Weights of a small mixture-of-experts language model, trained from scratch on English Wikipedia: vocabulary 8192.
Below are experts of layer 2 (counted from 0) of a mixture-of-experts language model. Rows are named router (the router's row for the expert), gate (a neuron's input weights, with its number), up (a neuron's input weights, with its number) and show model dimensions 0-127. Each number is 128 + 32 x the weight over its row's rms, rounded and kept within 0 to 255. Numbers have three digits each.
After each expert's rows: a language model's description of what the expert responds to; "comes after" lists some tokens at least twice as common just before its tokens as in all text. This comes from a sample of Wikipedia text that the model never trained on. Tokens count by the router's weight.

# expert 15
router:149155082089121077131126125142138131135121114165114177084126198117113097182140194078105131132117171082139067094146090140146081100098156103161152121129143123130110108164123111168118104115072122094109133127182140099166071124124123130133152142123136123115054117121064133223097120086201077162192136128105116100102170042170097143085102166138149100147153122097101116118121117096177099101131
gate0:074101112089096107163115108112133096126119145113151133184084081135090168127099133167075120102061144107113094133147127110145152189096105136092124123113101213148147123129138123109121106130151148112128104100111120166098168127161099127140089144083126122170121111180157102188125188109100106153157049205059117125142156159170134137097071175083135158147160117118071173124146066112077197110141
up0:145185025129152107122085124144067127097104100117172072086166131116138130178076089129122132133114111104121137110166130093199114157091088119157135164142120082122134110126073141133112132096086113080060137096153151102111109136195127160175143088164093114095087135127092075121103113119153140139188154139110092152151150121110106155121192078106117120157153139132168125183138159160180051109172
It responds to: Country and region names and codes such as United States, Kingdom, ENG, Asia, plus Roman numerals after rulers or wars (Richard I, World War II).
comes after: " United", ",", " the", " |", " in", "S"

# expert 24
router:086134105155117104136133155185165071165114110167118201148094135113116140156111193128160104120158148131141136102113170135180146085146127145132125099087154165078103091157104176072136102129083106093077093139112160101133196178077182136112129136113138098138106103181051155125118133095162083179120076105119077102147093128123118178070135144124139221133088145115138152110139105096134072124160
gate0:101151080110145147111127133138185138099135102101063148165152103085091181120180118094143125082085156133149089080120145155138126174115156164094095134132155148100158164197135167102160086151125133110112112131098122100169159116217150116165166155131147142161168160178112091152184126114195120174172065142136122119147105165107176075134140124119136155154125184060059110118118141093106169145076
up0:141106083121096108110083131073148131136152145090151088174148081131143070155149132138149103106165147112143124133128136203157091121160098111067090178121132087153094142090091157166067157132144102096082097111139120098134119127094094121107106093191089117122109171172160070076101137114144138155179135113081136177127172098113098192117135119118154158146129111087174104166062072212181134107107
It responds to: Nouns for time spans and dates after articles or numbers, such as time, year, season, day, war, June, October, plus percent signs.
comes after: " the", " a", " first", " in", " w", " this"

# expert 43
router:104161135147104147137119181154115090138116086183138151132083190114069130144140174116181089112172173148150116088136129152197170120117112102146094139081084098161099110134147136148129094137106100169102133128106150076182133152152176129101133149116184084103126132151124185125138148137146101168089027056115099102084123117072089079124139136099175174147154160171143181090176123088108116098122
gate0:120130098105174154125179125068096121133140169117134090101110123093134138141105177128181107126110161143136115027123145159132086120060168129127099090151076088131096118139089097105120144109139127143151077100149159107134117092114183134139102128070179154088208152166113155109172165098177135143108104132124070109038110168111147085131158126090158142166208174106144129146135111098088152115172
up0:145118128151112127155091105136150145116122129152125136178213116115132155176128147152072146167126091160118101168146095070108104166136079127165117155163156179113085127151119127119144110135111136084143135119092062179139121187143145146144130152126029146121067129129142069152145098099112147151196147120066135239174122111097115152107187123119093094084096122152064156160104111138144158096127
It responds to: Ordinal and ranking words like first, second, only, last, final, part, number after the/his, plus suffix pieces like ation, ond.
comes after: " the", "-", " a", " his", " was", " The"

# expert 53
router:102153115140089144117129176079141102098115140125115220101090132118111083163172140060104113149086143105161129094084072116147122089173116144120138126133127136209124112171115166150143110129119160105069098125185135110116134137132189169063106135137154123101187102129114131145105127177161109165146107130111110088174096083105126132157142064168189123106172200129076154106116083059171144126102
gate0:068074149137124111136108093100118069118137140137149156098160095057158104144120084167093104105100152114115144109119141155101078136165122190103066108084151146150190147090154129118107116085150190127158070098157119085148092153140119088107109157155146125144172167158171103114157142063168165129146137203081140129131151174090098164166129130147105133162148076085114112096092039145094096153145
up0:162112100167095112137079139147107073128105108079133168084205120059166031155094114103142157171081122101180189115115136151098092095111093094154121127157124148104153132112154158132140154177070088074074149114142087115142152161113172151139062135193063104170151131126145171101149156114117134135141129136115140187154122173141152092153128119094071095137155131135127126106114073087147143114114
It responds to: Individual digits inside long numbers such as ISBNs, OCLC numbers, coordinates, decimals, years and census counts, plus degree signs.
comes after: "–", "1", "0", "2", "3", "5"

# expert 33
router:142175107154136106154093165112086097083117096169024144196089156111116140145186201128136060111173156070154129083080126174205105115146131144133163138110067152117181096135133153163145120122120108163115084123174161111125105163126155177115115163079146105095150103139148121156114126119179105142147141092087122087152111124137113145162122114169184173129135120104121133142111099088135054166162
gate0:147135139111118128130145165043162155166137157123114111119087144081122150143168168127156161139091128142092061076119135102074168132155093101090071163138124168125096131147150114112181122096136180186113144092122090095108108133121127132121104177102108131180129115177142086166146146091147082149098088186130094036170119160106131070082101112113123164140127117076152131111105148049097144176065
up0:098120076126102116063092105196118121123147135080145128114160089102182081098103057137073137165168111158158207154103108105129088066098151125130195097165076090116141089084106159129108112128122121077059101106116108131140161140160183134130123132095118095096158166129145170063121136141138125127154137100110143203147170130114103146149135148164121071099106098120063177138104096134152089130155
It responds to: Connectors between items in name lists and credits: &, and, commas, semicolons, slashes, e.g. Hodder & Stoughton, writer credits, places like Dundee and Perth.
comes after: ",", ")", "s", "),", "\"", "ers"

# expert 5
router:102139082163105118197102140153050089084120103148139191141121191119104165138108131124114128103103160102123133124120102144141085097134151181158102127103152124188111121114146137137101113139093107105164162074169135051099074142137114145145119157105167097120107115116136089197109134090154079112144051128105110117122095050161127149158158120096125201086172150134101160130130124089194071180164
gate0:102123114127122053184133151170110120119092172154135127137174196116097168170108131132134148091131125178118070126158155185149141127128126137064093154099094147110109150089130134093116077094100163122164057087126131145101152208078158101125099164097173096195144104141132091111174125141147094149122101112131091098103111102165153169118088113091149145122196159126047076098109133131080085139107
up0:118087128095120205165140053103122137142159170118143181162178189164147140124145154134128169172160117108141111058051101144109115163098081132130108119154133132116107141126074098132133173101154183119117133130106109193135147189079160108174081087134075127148143128169129130114074103119126089154111162097104175180116147100178102169104193065088149131164119098110134160116101113116165115094105
It responds to: Adjectives and adjective endings of nationality, politics or organisation names, such as American, European, Roman-ian, National, Liberal, Communist, -ical.
comes after: " the", " a", " of", " an", " and", "),"

# expert 6
router:120139099139145110144066121149082119141122064103113124125056143115167177123157169117155104127158125087144139100148110147202135123189161132145136139034132127165166117164109140094107099056128153154119151130148157125136113165148150164085073157210102103100157121152082077186143149132147092141131144090065121076099179083139116160166157166160119143111181129116138142053138106120137116085164
gate0:116133096152080086100166191078097142170135109099178120157191089098108129135136117094137117132098154115139073113146103215138164143121156185124139161122150147093141138085113173075164141110106145097133118151177108149101148043144107116160123178127151128158096164159086149132102118056120117114146054120105126181145154106151097075137190132147105156097178115142093091124046096136106113090138
up0:147126115155061094085115162112142080113120109086132187140223143136138086118175075143155166139120112126146110140110120104088078077115133155111134145137113179085082129105155115093112157170091112079171107112096065118093157147161159158153105118102132147180100144139071150095115119151111141136187122156166107146193119186165147054150117072165085152126135099122138108152086147140197150183149
It responds to: Pipe separators between cells in Markdown tables, especially header rows of sports, election and award tables, e.g. Type | First published.
comes after: " ", ")", " %", "%", " Votes", " Party"

# expert 44
router:103166115158106103144118145144081102091108101173125161150085204140156189098166196115153119117145160122209118107126134118204132103183100164087133134116112154198181086132126155090150133118118135134079112107169130062098124162143160172100078139128105060046099163115116147172113145140148116139167116102110125077124080083124096139147072132094147107132178150138105178115113101097119140095116
gate0:116123109131090191139079158154099054202071114070102160169116116151095134138096123163170168166132116160128112069177130183111085171107145165136096178118133121109128143154126163158094127104171114150150099119145126112114095095108118179118019132096090159142135125113078129137146105134064169171098116193079095112144123126146134077135114165120118109153138150083101136101081111067133105145095
up0:131122114143132147120135086096152134110160153095150154183146193091077068165133116175133125145155162145141137120065101092167157119097105146137165075161139125073127175114096149142096170145120126113088095131052083076156147119162214155138110083136125164154097185122114108119094070150128156210091114105046088136141192178134131106138135146095101104134098134104146149141150178125122136089092
It responds to: Digit 1 inside compound numbers and codes, e.g. COVID-19, episode codes CA313, highway 19, coordinates, day numbers; also capital-letter pieces like AN, IS, X.
comes after: " ", "–", " (", "/", "_{", " $"

# expert 27
router:110181136112153114182115177105098086091103091187124172161099170090103187117200185129130055114137135084104104069151116167169132129135142156147137094087109142089161104112102126129160151114110117120176112081137164104094122159121141149071128209100099130108165145133125066130093127124148092143100098081113101102127156107134073156165126110197196179111111121126098125112121094119183075143149
gate0:134153106154082101172085114079075153126110137049075094156135109113169193143120147168119112118109161136111069102099101126153098127106138085106128144111152111091139102096157146161154087143100184140197142098126093155138158153139164175131177176095082157097132057176086121134107159136102146148078111109198114104109078149136152093152080155171151110166182132112109133179152107109063158142103
up0:090167110082100161088076112156142100109154118145128192128126120132125041134164115112165118166180050168164143093116118119172100139103132122129101092169100132129094125110114101094122153158111122073051082117199134124124145087135112115131087148149107110119125132124134103120149149110118039092131069160119053154121096106167118120094139090094121118134076087052077120086127114192161126144156
It responds to: Conjunctions joining words or clauses in running prose, mainly and, plus or, but, while, until, though, e.g. "Hispanic or Latino".
comes after: ",", ")", "s", " well", "),", "\""

# expert 8
router:131161030126100101163122140160123127093163070144085133123111118117137114080099190107097147119106149131138134090142117138158158123169130115138195128115057148090128104177153128124050087117142123139100145100128165149150133123138170142042136144063118065114138102086131152133131091147143048165173144123126104086082184080084163126054124162124165158072149115160106128128088090112115119126107
gate0:100118127164094112108126102075140165103153125149119159122130128037094207134063139152100082131082121113139080060087082107131092197146170095057052154170083150096131090140142107107118136078151190159189083132122146138126159151132119199114153143102104128103133138114116126135151112092108131153147193141075160081117143112169117087142139136091130161127142165113106091104108112106110175132148
up0:123144028181134137125082135150113152109132098128136160178174145120102053117158116106157135147149091118178083137145134141135190162102095082127144157135092103125087155081063076079135086140088124087085176059118099125158106104125144166086149191135090127184113094131103118162084107112117123094184165142117116204106132085076155141172137118121169114084100107125131155132138146096136128159158
It responds to: Single capital letters, or short capital pieces like Sh, St, Th, that begin a split proper noun or title word, e.g. S in Sokolović, T in Taro, R in Rittner.
comes after: " |", ":", " the", ";", " of", ","

# expert 10
router:142206114111083056116118135130131026097082119161147149186159169100164139093109169128117121129106112100159114118080148185113126131172133208160170104145151144159113109152108176149155121088111142106131082158131132132131082201145135154122102137132120097079159107118106138223090134110106133101098153121135049105130107090112122088092144127155132192096144135121128146147092097105116070180137
gate0:167161157091129097178104117125072099133121158140188144130140129095173153123128148129116111140122094050095111065068150149138130208148107169089115173153108115071109143153111113122171100101131107112129113156117144121124132121117110150140196157144110048084133128151119178188122164115128144116160121170081150165175156195075079090179145141153107124143176139096124072138102080181117148067118
up0:140147088096084130125128075182115126119111125081122155116168078103133128108149146129195119100179142146096156112091104061139137121173142100111083160142150196107113146110094148107093092122202124061100103083108104086146133147198217074114141120127095139107133187137139111114113102161105117112184164127075157152139124107156087139103099112131084063183106150086135134198123104098110145095152
It responds to: Hyphens, en dashes, slashes and plus signs joining words or scores, such as first-class, runner-up, 6–2, 0-1, underscores in IDs.
comes after: "3", "6", "5", "0", "4", "1"

# expert 25
router:110152141164135101180103135162094117122113124147100189108116141119167112177154160134074082108131138126138171103112116131157091078178033136148104113081097164149121091125171139101139138114079110147089133183147169163106103173147127162139094201114226099115103131134088134094137061087125074129090048107117131096095109074144129070124124089104115196147110157117122101119099095117126123141145
gate0:110141173183088169146157162130076078125153177088156100146117114062132180207126129144145128136096143099116093115110131135144087181110116146098102150111108134095155122168121117066134134078119083110108114131168105132168127113072122157119080166104157113208142095131052105145129140120087143078133063132103168042136094142144141146147118195140119129131127067120052118147119107144073133157121
up0:173155090095155087078068143178180081126094122142118123156203110100126102119137109168181150176139097176141146086107071138172127169139119074179175096143168156133122173045110143151137075165137143152152068095131139147111111140059190128099138117127114146085149139110127146083151128083123102183130175146141123150106117090088116104126171087120176092122179104086130098134116146113118137175148
It responds to: Nouns and verbs for films, albums, songs, games and matches in career narratives, e.g. film, played, released, scored, won, beat.
comes after: " was", " the", " and", " he", " to", " He"

# expert 32
router:153177133100132097145128131086089095160082107193113164112119162129115154131162177144130127192147106113149112085120091114148156124129122147049179112101134192107181137161133155139129104118066114168132068145100155141116170159119133168082115124122087061136109168125115063185130124138136090167098085073117137072139168073141139183077088131086158110141135166143119111172126131120156069192156
gate0:119174108092184111105138131111199170139126096090075128107113166112095176177134138180124093194023143157093110092113122100141075139128077121088073152086107116096139111102168154139118110137145135139132068147145115127128126128106104172111128158094140100192117140125074141097128157055111132185091114124138131138155130181184164099159116177104147112171170115114108095138142078087105118188106
up0:119144075129159082112113146132170120124143146113108101126114121097098068169114092127156151219074112125178107145189161107157114187085074181147123093138126121134082094115119110087138094170064133094121094127070099131110178105173111163106089109114046106154089121072088103138121156164145107144137118150118096158054129132175120133119149157151174055102148116125116136196119123138159103166145
It responds to: Subject pronouns he, she, it, they and relative who, usually starting a clause before was or is; also he-pieces inside words like superheater, Christophe.
comes after: ".", ",", " that", " where", " when", " as"

# expert 35
router:177153077163146130226098133148113137104118137124112096123095106122085187130153095111126125168142162133153148134031141134132059122103124130143111160103159203107202092153161165060083111160074184163123095149129149082091103136144148132143107135129122107107145167151132074161121126157171121116118103115103155101150096057143074143125098092106144144088136217123121130122140108096144133174152
gate0:172155097165135151083095176153100132154131116109177100129163081137167176137151176104184178133125163180093107069100135155116091162118158121096179138139152168160131177146207163096063105119142091131141119138074152125172188132159110103097138163155098072160162124143131131135143091131130124155097109147076121144164090121115139091157106153179073138105120225142055150107108148097138136151138
up0:090117065126137151100125151187150102156060132060142128164132112111149105150142129143145119135129093116173098144105086050100169112085155151098113112195137070096065168071093108126141105166085075075078165142116103160073151104125128109116111090156073125144111095170162107103113081142163119146152100141096088093119152104123089112160160151183116156135097155116154070088191089105121144152108
It responds to: Possessive 's after names and places, and possessive or object pronouns his, her, their, its, him, them.
comes after: "'", " for", " of", " and", " in", " Prim"

# expert 13
router:168151149161100150114110163128075098128086107201125136104152151134159175122158094152127103149097133087202135130114109182199105131190084148080144078111143143145142130118171153126141141045077106163122087101119178145140091172135102148149106151065179137087129127149120076147102128131142100121129124114100170097112130078103134076150132089088141154136110126107043187119141094099200101123085
gate0:166131142119070140170115154090126130123125086122135164089242091078142145180123111149153103112119099076148071087125157197100095170092077152103117097096116105060138135168087112139111078095131131145176115121122122158126156109148099072162117156163165162050120207120129095099134144143113111173071096161129066132116150086107137129131154139096119164130160106119090127166081119154119117131100
up0:091093088092154122147220147143099158150105154132131101235138143114088127130049125093121087100145093075105144129121050102166157117132106106140125135182170122098121128113161068120176130129067117128074080136130131124146158202110189164116131113137047113186142140129174176098130085124115146130161132161140142180121092153182134108152133142145140117128107156149175084131116104133147139141114
It responds to: Dash, minus, plus and bullet symbols separating items in tables, chart rows and date ranges, e.g. April – February, —; —.
comes after: " |", ";", ")", " —;", " October", " –;"

# expert 9
router:148099130098116146126108150159091078090111056166063155172102135130165109116131153113185107170111124088161146109152095179165143103130121138167112165129086116097097105220199122162076101125142184104131097060133172142095098124117156132108128162081160062085091155121152100138136104129133090115127129122110163100094148096103105157154122134160202158159132106162062170144104097108183145124086
gate0:133153095124083143131138170069131127175157154092143145195170145108166181090184143176138147120139131177116092119160110139094144153153156123122117161174155168078125096131134132163128135089143180159137040105100116132102177116155145163128122161115172064200127153160124141187142090080088119143150137092075094123120087154187156082136062154127112162140135177072125130145141068127113127178122
up0:107111093139161150148121142120104139158124080109089065207160166058104083180070134129151165166101141130178126103089114112072143155082093134094089174107080112073107169151173170113123090168137157078144098140125109146129081178155133125153094103115052194114102050132101097154112089150129137164193144144109156154114115118117092144121124159133101094114093139127132119151059111143159152120138
It responds to: Single capital letters beginning a name split into pieces, often after list dashes, colons or table bars, e.g. L-innaeus, M-ollusca, N-aresh.
comes after: " |", ";", ",", ":", "-", " the"

# expert 60
router:110193133140099084181092120160136095129153093130113118087107177129124090146125174128120098127166132129151134134136147123184190097124133132110169161116147218164095131133091135139052077133091080185081143172149160105169114144088163165115112134063119102068092142135076123152145099118153041127134072103115112121151103047146131085113100132101124211113116152124140123089114102105144148115116
gate0:115132115097141078150107136123189152133090092153111148143151113131142121106083171169136150097141131108173120126110118101134143188069220133091104155149123150242133082147090125089110115115099075169118096119100140096178129167155126146085156146138155170205129120106095079156137163071162114142169121150091107121166132163142093102128129158156105083156095095113135125167147073122106207082109
up0:132131087150132078117096113125138073097174150089122125079184136113128054118141132087163104149133086130153059177076102124149161111096113082123110113149163135120094178130106108107114170179123116104101125117082131119160143153163198113137082109144075098134116136117168132079108086129089117140115075072058115121162150157171104136078151095188067123120114166132172145144097155069177143081078
It responds to: Nouns about sports competitions and elections like Cup, League, team, Party, won, title, group, often in results tables.
comes after: " |", " the", "|", " World", " National", " League"

# expert 62
router:125139143115138120112123139158072130133116100111069131145092102133145139164167164033107109155118247123103074115063087155127172134080119123150169089132070108156091095088199159102120146112132158160149141147106173118080131131183133146125141177043156131077126152115087129125093131079186085107137115107103137115132150122106077105133154098135147081188117121100134116100107116126158086139110
gate0:128109114082158122124176150113089126120122140135103127151123092109094157152156172092102131162068149130103050093131140130119115142146184123117111121129110092091124069108125121029105146139149121152114098118145140116090087104105082129115163153108170160197166129125161117197159102137146105068127085138085102036142141184123142072166177116091145140170103130070133082125080090139101174189138
up0:149112130105139175129107115062130119125103127106162125167149127134161059126175132123110140160100096138142156192104122157139138109158091106172110112198076173105173168088142187182143129160131166107059125142089143153145217158160227141115115125113088177104079132125174085108102116117135134135147115075121057146120130114099128157144125156112163132078156153118128127186095153129160182083139
It responds to: Prepositions by, with, as, for, under, using, often after a verb or comma, e.g. photographed by, graduated with, known as.
comes after: ",", "ed", " known", " such", " served", " well"

# expert 23
router:133183115123148093103077135108154094072115041177151149114133111174165094156122186104119112145103139104125077115091061111143154088198071141096114155139112122113198135119103101158145126113106164117076133166140177102119127143156124152108127161118174054091087138153116135143117125136138070122162110111109127089055174073088130117154078130120139127160213127117090128130082097130156117187129
gate0:141127135148125091127135143162149131117114120117137125156146126135102135111108142169127168139108094125105120144080113098179164180165138167107129107136070213111116111189112129140156093111079107123160145110173109170146143073148094147125094112174176107133160125099076108157082181084097101086169155109133091100116098103095084053202125151112116062188111110174054057182148124138123101127178
up0:093078074187140168121128084152161108116142123178158120143159111117108118208090102133151063144110165104077147131158137118112068139141114142069142174147118156123115158105098144115168134135177164136109097165088114159150118132117172178149132139183036172130149126162112188076124167116132110216182154153105138185187156161150099119120147076095143106101119152075138126149129083107119133133113
It responds to: Capital letters beginning names, mostly K, J, Ch, Z, Y, Sh, X, as in KOI, Kurt, Jaungi, Shadows; also -ok in retook.
comes after: ",", "-", ":", " (", " of", " and"

# expert 47
router:122137125102131052157131134121136113101104090148121129185113192164154148114148127141105097151130126073154089086146110105210118117145156110109051139115122128153206095096137130088052086125114161098117130117151147162150123188148161168121127124106116075066108119153084149172084131145169026120124152107127145092149126059132141114189094113118177180146115121174140126088146092102151154108105
gate0:111155171114072070125080079084121163221136170153075156149106101136077142178121128174123084136145202091160095108123075149157132115116141115117061103107093091128143074166147128087116110097168156141096119112111121104104080131102076106066210106094149126089161170149106140099144164079082081106091107169107098127104128139117124157114119146078135121089091119087128111130106105110138124132089
up0:121114151115108128134110088099148075197137141106129133117185149181092070176126139158140146155173137068144093163106078159128142118146092108170104058161111079121118102137179116091100108101089155140111074073124128076155127184120116107134172143120104109110127184100123143151096127078133080116079108146116053158075105155138151153123145100070127130063061118097139127151087138165203114100118
It responds to: A lone space token just before a number, typically a year or count, as in Contest 2007, March 1802, two 4-car.
comes after: ",", " in", " |", "|", " the", ":"

# expert 20
router:096151074078112133140126137156120114148116097073089192195105146213129143139212103109159110168125121134117152126106095162187113120123117128108123109111117159140139087187128140100134098124123173104116111124141151093099166160186162132140113112049079130130153047089121133140082138141162099178148083050101149094096132068133118152054168104125127189163128145113140143101117113103114100161127
gate8:130170126124160121146138143126156092069161075131101112169123131125122114104196116115096102132143132129109132113054155150178114130082077141108107134130185123139112164147126062156091141204076120155105141121188134155124122060065160069156084109082168130115109085110086062169101064097121086141186066143145142117127187137090129149128088086128081154153130130144116166105088099102123103154107
up8:113126128127136149124111134084119145115158123052104167177105199093099155095099116134051090136164162141137135138125130137134100128058209130099126128109149151137142131111115146105085109126180130123100144131192143128138095122105118155178189128153141098089127099174104091159207139094146172145175150083172129152086178169143102108171183152153162149199118126105211171105147136083135155117105
It responds to: Number words and quantifiers like two, three, several, all, more, most, often in "one of three"; also percent signs and zeros in stats tables.
comes after: " of", " a", " the", " and", " one", " number"

# expert 31
router:091138093176076126225081151097122026154135132125144135170098168160168129094112111159124132149100143134118137126133135177205128062156142144147076163122108117132140102116117146106118117110103154133169116102142207131157129184130134152129099145101186076143136124154126039116115134166154109159109071090112096101128083100066106132110166089124150185156148106123131199151094117103131108119133
gate0:135085104114084067090072157154156117134161164105125138145135105166102132113074091165156149136074143135131071149156175147166173051121180164055120120153076134146159117145194073066140103129105142116126093105168133096184136113201108130110157168111107113116140178121145080114135164156141133152161048091163174103144111134116105121121100152095157085167132075116109107103109095088098141140142
up0:122111073108109108121124100114145112161159135137108151164106135145181115096168113114163092125148108179243157156079083174154116095182110133084157100165102105108137172160142138111163179157069102123002109088049099089122177085133140140113127102127039111078089163154170130134102127138142115171093174138126125159154137136099140130133102140121126124116132103128141147119138112128138106143088
It responds to: Adjectives right after a/the before a noun or suffix, such as new, high, main, public, short, local, inter(national).
comes after: " a", " the", " and", " an", " of", " with"

# expert 4
router:104120149089132146150083144140100119127156114130127169187132216132084139120164113145139059108149141106076108114081127107187103065172068220118174107137143165117138074119099147138151095120151099154161140176062122154187157136151139125154126117150098111018115114091118105112073055135107141137164070105146097115120124130103095144085120104139179101115099129110161119139149122139154158117113
gate0:066110157114128146151105137101130148172086174097166163148148120156133097104115112134138151117073137123157096141163120133136112117148125140133134098118107102115207124135128127058143121140136104147130149101190168133100127077088178077075118124136189164092147135192132143128082197063133138153156125142112135139162120115161159121176101199142116155131153122127032147136129063068057193135179
up0:173176084157140123142111130150171102102124146116145119127132120083135112153112152165071114122119118095165096111064134101123163152117135124135090091198154114077010152164161130154114090141121152067103127159152103084176139164102125116146109081144080119103119034124082118057147089133153080100122100101153101169113079115111132095157135151173072111151078107136098161139140139122178094165147
It responds to: Later digits of four-digit years after 19 or 20, in dates, birth years and award lists, such as 1951, 1987, 2016.
comes after: "9", "0", "8", " Cast", " ag"

# expert 49
router:111179091160081127128043144149118118138174112160097208125101113115099150142142159050130131244144161117160123084110109145139120087195132136135080114073152130064086086186115099143140140108113158172084171129160128114077161140141128174046142158087127139150091119115081131097116122171155126139118117094105142093099111135122144109103137136147147161130107134091137133087095121116198125101114
gate0:101119129151091126125134191107107176129139146075126134129147069121090096165123130137168082097071071106079137048178147162138053168135152171121107130131108131149149100147122191124143139100160101126134096109106112100133128071107063178142170129115160144151133162150157098098129107108132125126115104134090182147085114167123099043074192184091151107097146127181081083116090142114103139136178
up0:155092121212136153187071123080158105130130134156117150150159153152135151103144155141120079155168110143132146100133083152165140102103105148117159055140110122104128131159191158145155097157135128130119096141114057098132158047157170151129088102090053159188137089165094145126062076065097144107177152113111124141134154147126168187134152140120138104153112161103105100192110129185120156080123
It responds to: Single digits starting numbers in tables and statistics, such as vote counts, percentages, durations, caps, e.g. 755, 3:07.
comes after: " ", " (", "1", " $", " −", " +"

# expert 48
router:130188082145090112110059141106131085128176124085117148103148183140142149166180165111139140153194112086149127108114100123208155119139087106146090141064126132169126083109107122088115139124118124121115088130158137155178085205183145148140072159116123113097116114084125147154125164106162112162182096115112113076084115068090102106079111147133178132179154171168153160100084078106156091157133
gate0:086074123070114094115078142114163109130151101138135118172050067123127136151103140144099114157131122135091151138049189120147098112135165102127076137137168151079151190085087162100088134148107112134155118124124165153119126062131117193147123199073167094112097187143097151103128130111134136136150103160122112120157109142114130090067085155120139163090155141139101184128128090131022103127167
up0:198075093201143151145144068121174095134091089120165170110155130130125132147077126197159178167149105105154119107115114133201181122148100110141108147134131093112149077100082099103181127177110145088100115143089086115132101142117146192156147170135087103105179129117110158106156077101132119148112203158065103124114109125142107147150171073147123139080119130104101097126140140117149181046124
It responds to: Single digits, mainly 0 and 1, in scores, statistics, times and table figures, e.g. 2–0, 1–0, ±0, 3:16.
comes after: " ", "–", "0", "1", "2", "/"

# expert 63
router:066129128107128112130073239116131119094127132118125136123114143098153102162178140161102086126110169103110128123079127130198133065137077120137138137101130141160183109134190138148095083121103124077156130114158178126192083182103211142107064119134137106121151129153079126157089108113167110163141117119104096090131126119156084092135145118116193117162166161134079149117117044111134097182134
gate0:129102119133116117142133152108119116113159132137134161153110139155139100101143095150162170069173078172153114090174166070148095169125149156142104149058147112177178081128144122131063111099084152096202089124107139177143116135139167103120110117142189087121122137084153072112063093066131126165125043145136153120145127132181114072106080115101141153136155107139116142127047085164078134151081
up0:173130113131126144127116132146148143143190156065118104144120073050151087112109115130176117114133148137166131173135105066122146127168170123128159163190134175127105143118112092073132148165070186123053143121114154161160142118059146188150131159124122176122145177081131109174067056148160104145140137152146131188148143103100126125103105064156141153147182060109139177129137095146134172145114
It responds to: Last digit of four-digit years, especially birth dates and date ranges in infoboxes and tables, e.g. 1890, 1983, 2023.
comes after: "0", "1", "8", "9", "2", "7"

# expert 45
router:101150115151115125165131129105105141140102146135141119107116126156162148187184139146173116146145180124188091111151145126190067133138115145118171074084132126099127124190074119141111114099077156146085111164204177120179130133138145156083151146089157120141135155122088126126037124127120116204133163079117120085146115180139076117086183110135124119192105196189092116089136123119136062123119
gate0:142095088123166221102146103077115112134087125108127129188106143133106144148149158180160133139094157097163103147128122199185104169141144201065121132103145119121125160109182118124152065086112177123131126184153164144191150099165148169175108173126132114163210159173121155117138147082110153110105121146148094090148118128150095062152120147068122179185119136148142108116142163120090114153126
up0:170117073115140113122141109145104110127128120145100134126166087080160118081080114166180088185189141122114088148124107099137083074113097113103150149173066083143147106088192152117145113201130090106105101059133141101146098144082134075072115103127077175154135086183183151132092133138070091135151130151092106144094113163123122113106125093147091118111138186087088112091077080147181135133120
It responds to: Function words like that, which, who, it, this, where, which introduce clauses or refer back, e.g. "held that", "laws that".
comes after: ",", ".", " that", " of", " announced", " in"

# expert 21
router:089156124080097158121127124113118082122078043164088155141097124149108109137165157141113109124153101125120101106119125132168125124141083194124068140039131206134131101205165156113117071119129125091142091170156136128096141147143144152108101126081147077134161152098101053152072111117211125135136131126110136111075119143145098148074153143138124149103182128116066156105153113124174123158198
gate0:140131133135070125094106133106102170101097168110166113165130083129071164198097150126163140127146134148096115108076143130142161088152176076083103179070089165112133111113151118097155094106149148125133089123138087128122132156084056147111097178095129154142093208087099145143106132116198120158201196174108077104082136137117103130074132153207139152130164157126125123137167110142103168154142
up0:151165069174124146101049093142159131141114161193117162138144122085183100129126119116157141193106180081134097072109161110177145140102145094114125121165103144064154145134129130074088126174153110114099105122070106102110095170130093145142141083143088152168088144136114096105153142113139098124167172110147059135076157122149087130104203089196135149107129104057142158096131101111166176148143
It responds to: Line-initial dashes and line breaks that open infobox or list fields like Born, Dates, Champions, plus sentence-initial He/She in biographies.
comes after: "\n", " Coordinates", " information", " Phylum", " where", " Kingdom"

# expert 28
router:122157104122090114149087156143117082124170109123106150144122187141097149226135150116146095172182166106152130057096130126162146039174134178104145087093095132117184083121106149139140109120107134191089147158177146114096127169140131162096110140123165112134109115102120121127111126096140126138119092096102143072128123119090104160103085128132233120114171158110113169086128084027145106118139
gate0:130106097153114194116166171092128175122123154099144158145166070136167130099086106129182097108099154198120090152158174123151080135148131156079040135118091120130197147167128139095158078114105108113176110137122130134130112145136099148130102086101087173152097182130110142174123103107109141161169084165132139074120127047176102121192178144116125101165095111127069140135096110125116126084192
up0:120114073146154189067149137146155092128082122035166117107192067063152086104176189142083069141108115138176070124084087133132149132101079066138114124156130147067102130123173109114087096111117118079089136142081088122109155111156150153162140105134086128114141130118123128124108156145160137128106136137143151174150150139110143086137156152088086123189097111110145163127149084183135181157087
It responds to: Digits in small counts and statistics inside tables and semicolon lists, such as 23 points, 42.9, lap 43.
comes after: " ", "1", "2", ",", "3", "4"